Experts of a small language model: 8 experts in each of 11 layers, 1 pick a token.
Below are experts of layer 6 (counted from 0) of a mixture-of-experts language model. Rows are named router (the router's row for the expert), gate (a neuron's input weights, with its number), up (a neuron's input weights, with its number) and show model dimensions 384-511. Each number is 500 + 25 x the weight over its row's rms, rounded and kept within 0 to 999. Numbers have three digits each.
Before each expert's rows: "gets" lists some tokens that make up at least twice as much of what it gets as of all text; "mostly gets" lists some tokens that are sent to it at least half of the time. This comes from a sample of Wikipedia text that the model never trained on. Tokens count by the router's weight.

# expert 2
gets: " of", " in", " by", " on", " with", " for"
mostly gets: " by", " during", "In", " some", " under", " also=="
router:527535497499474480518482527487491527487489453475480555513543471471480475536464470493533501490488514527477493490455460528465489486468471516514505461509477481482492489502541479486526505504466489501491481529467525509517526483473496522481484550499537462442499500533469530533516477415498486520524472514480478489523562481465506555519516478462536507537493491470493497483506481477521490530489
gate0:500486519492507443477498519492517500478516536469487498504445477494552503500482468528480507525528509476524473450502526504465466514472537491498517469488518477519539511490452463511484515462506494499545500499481524455468506449470543545458472483491523475490533499504465486483515516504508463517505519493483512477493501489495539526471473500510431525524484529513506515514486516469480478477471
up0:520488503474519488452494554493484513492507491471509496480490520479505534510502498566478532518504454476466489526481480494470467520453484477490480506458510497490534487473489492509521465501524475517514517508515527478481546484492516518496492539532511503464528513498486466493535520511460524454544496504505486531506509477456528516491491533481485449518479559490487528516512482519501475524488
gate1:446504499521559457479491463528496501504512497517473451520491512480535475480509502520516498492527513481526509499525531476516516503479519552528555515510483483482520469505499508490512492504519480557505483502506498513469530459496463499478485499503475549494493523479538498523533535506498479467486529478510444514468507497534522493508457541512522483497526503489507471517496511499490466514450
up1:507484514496522499535515451496503508529464466470510561478464519455526528519440481531498512531471542506488506551533489540464503472511485500524470509493532475520458505507494552492518437496528510470497517491482457492564543500516523469510459493534515448485489497496520480454493488479530496532490511525454501435513485477520470428542527500469514524539518520533508517521472507524526521487489
gate2:521520532498459534547503515503491469518486505511535464482487495481470480518499496512464565514488488494512511448509478515516508521520483511503473484473451461509524498480481528523509535557535486482494468521504497495518492490529479491465577529445488503478551502535487510498541490507497488510511517481505444477497519534517488485472490501455472517545456531510500495464531482536458480463448
up2:506470502466506502507512496553473542547544494536566451437498517460469427485542479503460525520473468496543490511493477475475497524565478526531484465473466458533537490476484504494514547515503517468492510485500494489505467484527498466506500444497486507460502469499528502518489507546506574469526488492472474498527476523518450500480527507497471479553489490518509507482533490531471505475512
gate3:508524517488487510484437494508514508523482513513524509472495507510438501496474475516491463508501538552502545510509514514559469485504502478489505466506529502526511489510535491465492527483536510555534504424493474500513518513529515516502490485497510514472496505507560476505498466503514498528549558508487492503479524460504492456529527496482471535491513492495499492505490492475517506495524
up3:468552489518518515498501477510498519488499525522526496486522513482460517472506489507534467517470512517496513530498527525515505488540532460502497506457487458498491508494508509454488530495492506488526484476509493512506507509505495442507493486526465480521561524486540455487473472495506474548530518491454494509468514460512505472540520546487445507533494533489475518484490493460504507469505
gate4:498470490496485480517513483503526473483500451437538469494493461488473525533499481525459496490506493548442533486515490514495530494495477479472522488505531525498524472483518516522545507533467471513544465481453501481493454491517528539530525468465495479489519501505493469507515482454531497520496525503522502543495548506480491477510581511486478551522469490508487535517472541474525482476478
up4:480497535514503454519494493466491512490504466450489520453516432500491523505449465490464469456502493512480527475501488500498487507483478475505516490543474521500552487490485460518517542509506530502515495530503520532492520493528532504470549451466483508536507507503513487468462512414488508476476529500495502517487541515481515491482499515492474481519523443506484511511511484451461509478461
gate5:463516463502494554483507478492482505471542511507502466515514529505478498495500523462461495543518497501496513510492476525546492458531510541500513521487479501496487484508474507519470446483501507528504494486491494553456473483511496539505554501453477506481506482526496465515530486476517476460483507519530490512521494461466471518478448517502513531480476496462459493487488507521502504469490
up5:498512463499530484488531488470480482462529503510481525521514523509477499510488472492516470452459511482498513594462529496521524536483476479479518483489503480512508501526506539495514508519462474493478490479509519500579490489465528500478422556474490524540488503526496478476457475511487517465481482497471489449530454483475511502489481505476512492536510536472525515499516470516544530537488
gate6:539527521510488472517502514514472467559494494469458499492497507500549465501505496497530418464492481467504506502515509482510473490508455486519470471489466502555529503508495505514478426520484512496490490483471516529522519494518514473495523457482509484510468479512458509479492505503524458475504539496501479535506468487438517429513470504506520473504510541506539512489490435504478513481545
up6:541538480519540507486488504492512536465496487522524506499513537509459487532488513507472540503501503513546467501471501534476493508473510526493491497507529495508471487515489507488515532497515521518475518530476462484492509495461533489523482544506482485516488505549533528525526547460493517535503492499528508467483509486502496544488535474495444529511500462523502479532544512494530471502513
gate7:525506470494495475559533494481457480476510480514466498493519488493566492503486492509523494489531499478495492514494475522459497520521482517498490513484512513488551544525487472529548487480545501466488513474494504499473523501486468496518503459444478499516570523496493489493505470481489458521495546510484517493506487528465504503523499505493493499482478515550542511475514481518483490556528
up7:487481472481458496463463474531493495474516468484501507544485501493454515505526508464439560526480550507502516510494519498530485489481525544498504523504482507504471435536467537478502496505495544534501493485482546470494498508501448503477458514499500500524521493485527506463538478488505475472524512512512454503524513533524491505492497470495464462488496519489476503548533512467502516457533

# expert 0
gets: " |", ":", ";", " de", " –", ","
mostly gets: " Country:", " 0;", " —;", " de", "°", " Total:"
router:504504523503511524481493497521503468470496512531515462472506526488479495492474480497555470516515516510479496507516483446483529513481505496465476485473523548468506514462504478544496505494551528504520487477544470502485492534508499492494498462483483505506526515489504506499547478495432523545486513497508534524508529478483481467456505539452562479507509504517443478504501480466514522487533
gate0:488503477505530489490509470493503490505514502536509515492527496488489499503539486474486488538496485510474490532514464498487486467483527520503493488484496488489539512494531449479511498459507485458505520514501493551501536480487513472468492476503460572468459470482521463510510493527472487510476512495491455508496526513438513482502478487481493522551510490503511501491491488501505528528486
up0:524506484494504513502484512481501508550470481514534522474527523530511521570501499489487507522469528524514495509498499517448502522507489500486538470499520500527489473502505488508474553487489438469492490502484517559494508451504458493487514491472475494460481499497499454506524499480507521507468515508491466506467519489490488479535474516488470519517507523479476490513513514489501508513498
gate1:499462495528514563461486508533449470518507497521503537520464495485510501518521487491509491504493444535526512500529494513513502469498491507449516485504498491468492505492522474478494530485496525439423475506523470541485470501460487472523516496491521481482487516517500499525510496537500468504553546511501499471514513522508491523452538483474489532519533483556510521475501530448500482493484
up1:493531473509502484491525484468535537489470538488485524501491461511475490455499515500539531505502506478534551484487528496454495501502457507520513505507491475481456481517512550536478475490474517501492491495494561469530488497516496511527472530503465515520523512463496470510500553504489479491462461513495454500473483523489510496523472473491532535521524493526493479488484482550467511552489
gate2:506549479490479499482498527492503495519509500490498480541497503494554514506490502530506550495509512514460492483522493502568520476524558452553458505480562546464490505492514477485484519507474507500491498522475503486507526504442547526512526503494521521455513441503515476492537494492517511505524490494441483516542483493551503493469525482491475482436482468507518472469454530543521498524501
up2:484519449500500499512533491487505489475526478507477523471500525529485495477502497502476471498532508490479502493511509458496455516538494478489508520487478522500552467473489508497495493428494546463521469563459495488508529506484509527459502510512508509537509489534527522517523561481498502474493535484476481506516492531494477535494521524490479527484538484487430513492478473469478470522510
gate3:484516517521503487514488481515536507498531498490509510490495485505490499491505535471499513496513538483502493490495547518452511492490502497504514527560484532491469513458515448491497528534500491463500523520500507537520510504481499509509492491478549517486488485519498515503508462497512497485489520465556519479515495517491442518543529537486466490540519504518516512471462507497527502519497
up3:443462516474518491485464520493515495536520463479516534506523500508526494488470457457512477468511480479481444504498471534545475510479548508491437499428494543468495494522489481500497475514502472535467488543463501530498483510513481498481526536474544524507526552503494505510511456460485481495465514456567486470481497528513496524482503475512490486482527521520527491479470499508564508516492
gate4:534473506499490518531487479488523525500541520473504455530530481494496483502547514493555515489503480489529485535507449508498505475507473461481524495504522480487476498496519463544520469515468526549479469460461499542500470471528497470528492485457495492501524490442504473482495513517498540513507506487490495470523519475526511499519480550509497495512527476478541463516489460509489522545512
up4:466518508475477525516485474462510487496491516511494515479487519498513480526456528489498502463475495480495530503489491469523478481482448487531510494508495467463486536535507484459468513477491454499482544496515480479520485500497492466519505497484507475455522513462505522468552508507496546499507537496518497467526499482484460516486503521481480482504500502534541507497500506546505530482481
gate5:482504491543480514473521552511496464519531492473512469507487514550506527468502489500502516503514516531491508549523461523489488471542501498494517489482448471495491485507490515533479506479515499461512460445475498504496509509540488517487496503503498479470522525515481507471501462483508509504476520502512473479467524488496491510510502514498532522498488485516498496508504513494513485542498
up5:455535524489513537483534501527489500495514513485539551479453495517505496517515520504474566491504536452506473492462548535495518461477515504525518497511533478442500533491481533518513497507508523468535490499503489507505510478485521523501488523501498519532464490508457454470499488494455488458492555514480473508498490507478498490536467478492520508492501487481536516431536527504486519525491
gate6:507473481505502493491489549489482532465542500529533511499513495495513501498521547436491518508506508534495526516472519492509492490494524477496496502525585478524526474477555471526483481509467500525495488487491542428533501493502497538509541516486484488512506515523527471535502544477530512543496506501507516504491465472493479520485498462506517477516490491483479494486507505472493480530487
up6:463460504456492550460513532539469490526488467506527494479453533513487509508462495512508468512486443470539513468520461516516478511504490527538546475469486486494506499509443540485544480474512484489535491501531465538532469482488532487539538538507540528474522507492453505498475480484490536516471504496513481486463493489492518485466502484544453525450493465512516553519537487527494502555510
gate7:493476483463481496504511482565512489512440502542498467509513485456485486497440511489485473547525460538516543489503472502511497480515489475463483512512470553522479498553508499522491524484532485485511485502537483482488532496461551499510503506516482459466489534541493500498558523533501481512497561491509501509503471480474514461509547487465505472487498516493520546522501491498498473513514
up7:539522512508501483482479490502507520467537546458503552548499503530498525511512487485556511481527504540476518477499529518519537518506494511505507514480488520477494531446504491482525476482522440461520513505448535529488513481501507485449503548531482498521444456483510540496459506474500494512491513487549480469509511532507514521501524503519505544548487529522520472477547471504474529495520

# expert 6
gets: " to", " and", " /", " but", " from", " when"
mostly gets: " /", " before", " would", " until", " but", " could"
router:517448514496505474492492487428480478535489438533490472505508496523502511477503533471472533506508511468489545462510515499492466470498475504495500442492504490488526530467512521490508561498477488487451497541493505524451452502509499499515494548501507469490513536485500518453478471512434481499498492465529452515490544480506524541491498514476520515457476519486467525490488464515474512512541
gate0:500470503474476508551455484480500529520518530448497533507424496503499505537485508476458517505489488510502534493533536528515464485482505460535495503512479486496508519521476517526512494508478523528527544507523510508534485495472475514501479505488480467554471483519471499488513518461490499453488477523466475440487505516497491471455519490504446521506543479440509527462509520530491549505543
up0:514520482549504517490501470489465492533458499549510504478499479465530514516515544490508485518466486501507516492527508486512508501541514506473469548506499489532506563506558525529481484531458518448531481471508537547487544515538487515469466481538512518487496478512518523490477501480513474479510504472488466504454502518493523467528522468475488491511558497455511519491466543496470509501515
gate1:548500516486476502491518464516538493485470521496500497520530494493457489518491504480485480495497502514496532490487486526466510451505555498510531522418505491491483485459464504405529529458478539473520495519520522458466481510515486517497524472536461485493484492521499517484496474515471496479477504532511514508519524496529494520519472492526500477512528503476495491520504493489499479520535
up1:442534511514474499504512443479493503501524545486532521497516465499515456534498516482508507502462515451507527490452439501498489495492537485518469490477493452502495482512471508484522487460475484523537496479543505486504459474491421472543516541514481532520502474494561493510488494522470577469511512487458506543466509493535503477535489546521513478514484503482480526465513459503483486484526
gate2:476464508521486467521534513484522477477506537502505484500500514492457506475534489480503452506481454530561499485572518510513517491503527474517502481492501502496487521505537523492504489502482510502503456498531438459502463465510528484531485490537484498510543505492479504518528478505490511517547487519513474471553511487509507507502501533535513468500511519488502513522485522514508479518454
up2:476502461527531480514497537455469508492487532478534571529509516480488514545491524462522508499481540507526464492507503486508564498485518533495490478520468520523537476490505501499482512485484536496465443494488503569479499536500543531510519485476482513466499487513456486495487528514500511489508552497467485485480520537511542491456512510507521483501518475514479533474482514530497542509527
gate3:491484474478443510519496501459556502503519536499482493499518475497516490526545479511496502497506491486539518471486507482559525515505530485561423529503487513518528512462529484472476480499454539516514513498532514492532536560525459552539503480498488464484483496493511523489527508481488499527539508480457505536508470511478506480494516484525517519502480530537488483539493517460490499499511
up3:440507486513479499504516511479509493479525503479536508493559476505475499475498495504482543456479472470550525495473501497442517530505517512542442476468453497515489498535513509500492473473495483510528495511500504487503512495543520549510526543519511522512522503547513459492526500506503493499545492441447537528482510481520520496467488477531485482483473524499533459501560529509486501509465
gate4:501482524498480477546522550491498540466492524505478466507490499484537542497542501472501487522496486505537506497463500480523482545474528541504526545505481523508518544507503497476494471485473548503469547523549472486479489525498496509498556488491501491504505464485528554518492518479522479485526545472506437472457517462507446483506516496500480520501497506461492486495513469535579519510455
up4:507477490518494544499467506536482504533521486474509506494484514520506449508464527492524480502454445509503557536484510508514530505525520508493540483504549528491528474508486469495489514544502535503498517495482525474509473524491551547478513515445511548520485488499487477460482468522507487478481525521528545520500492542461538494509485482482518496536473508489526502521470542533471491481455
gate5:519540540474488473521569511523492505432489483511527492434475540491517510534527528485506487505448466529439479508493464511492503542518509494516524506523457488494490496488528530516508454505539553502482517501496503508501457482465485482457524541490493494462500511487482486478515520502508458471521489522531489538522519462505491507491488492504488570455538499525530509467492481493518462518505
up5:498515535475491491501541564570490511430505479475487487469470511503523508548508476483483531528476469532460487498480465507513505501507519473492520508532493544518496503516502518498525484520531528477518503501500519519524451484499490486486509483482475492478485529497470470452520525525515461440515521521520526542512544457498512468475473460458524544509505454513519507498505475478540472498498
gate6:485545507521496486488484521476490487456467453535516497512468506495494451495505471503514552532535517523480497502435512515465480504500526505429494518543443506562508527500535515473506489490502516506495546511503501519469443477493535535480508455529486558514466508505527509516501495510520514528474494487515533470504494513490479494484493490560524495486499502520474526506538527510512510476486
up6:513487527481484520517528515501508473532503504455490509499511488515482529478492522488472479473492488477530529552560517518510480513494470527526504502514524492480480460487443481515524492496488504453509468531487500476528551535486472460533526513448488495505543465488466488475511505528502483508541519486516517526482476466520510471506529507465461504524489481470518469497468487495500498498491
gate7:461490516501499527490503497503502492452551515489494487494492566510531523469507503497464485482554495485485506506506523511555484515446521478514466467487507480471491497491535454490488503501500536528508484520514531500558514515516442507495499515491518506517518531501539533491518513552455489535474513503553463451538499557543514481505503474518524495474503494515512530534467534471469531490449
up7:515494506484515518543486479540501489456500535508524532515558500452494500512516481516484511479496516500481515497473521491445535486527515521471528521546478515502492502522498510482479508514457484493506507514497514498497490511489535520527527488508475475489511510525504469494453457461522468535491578469457465513439469481466524473458485486509491526519484530469471451516513543498525484483497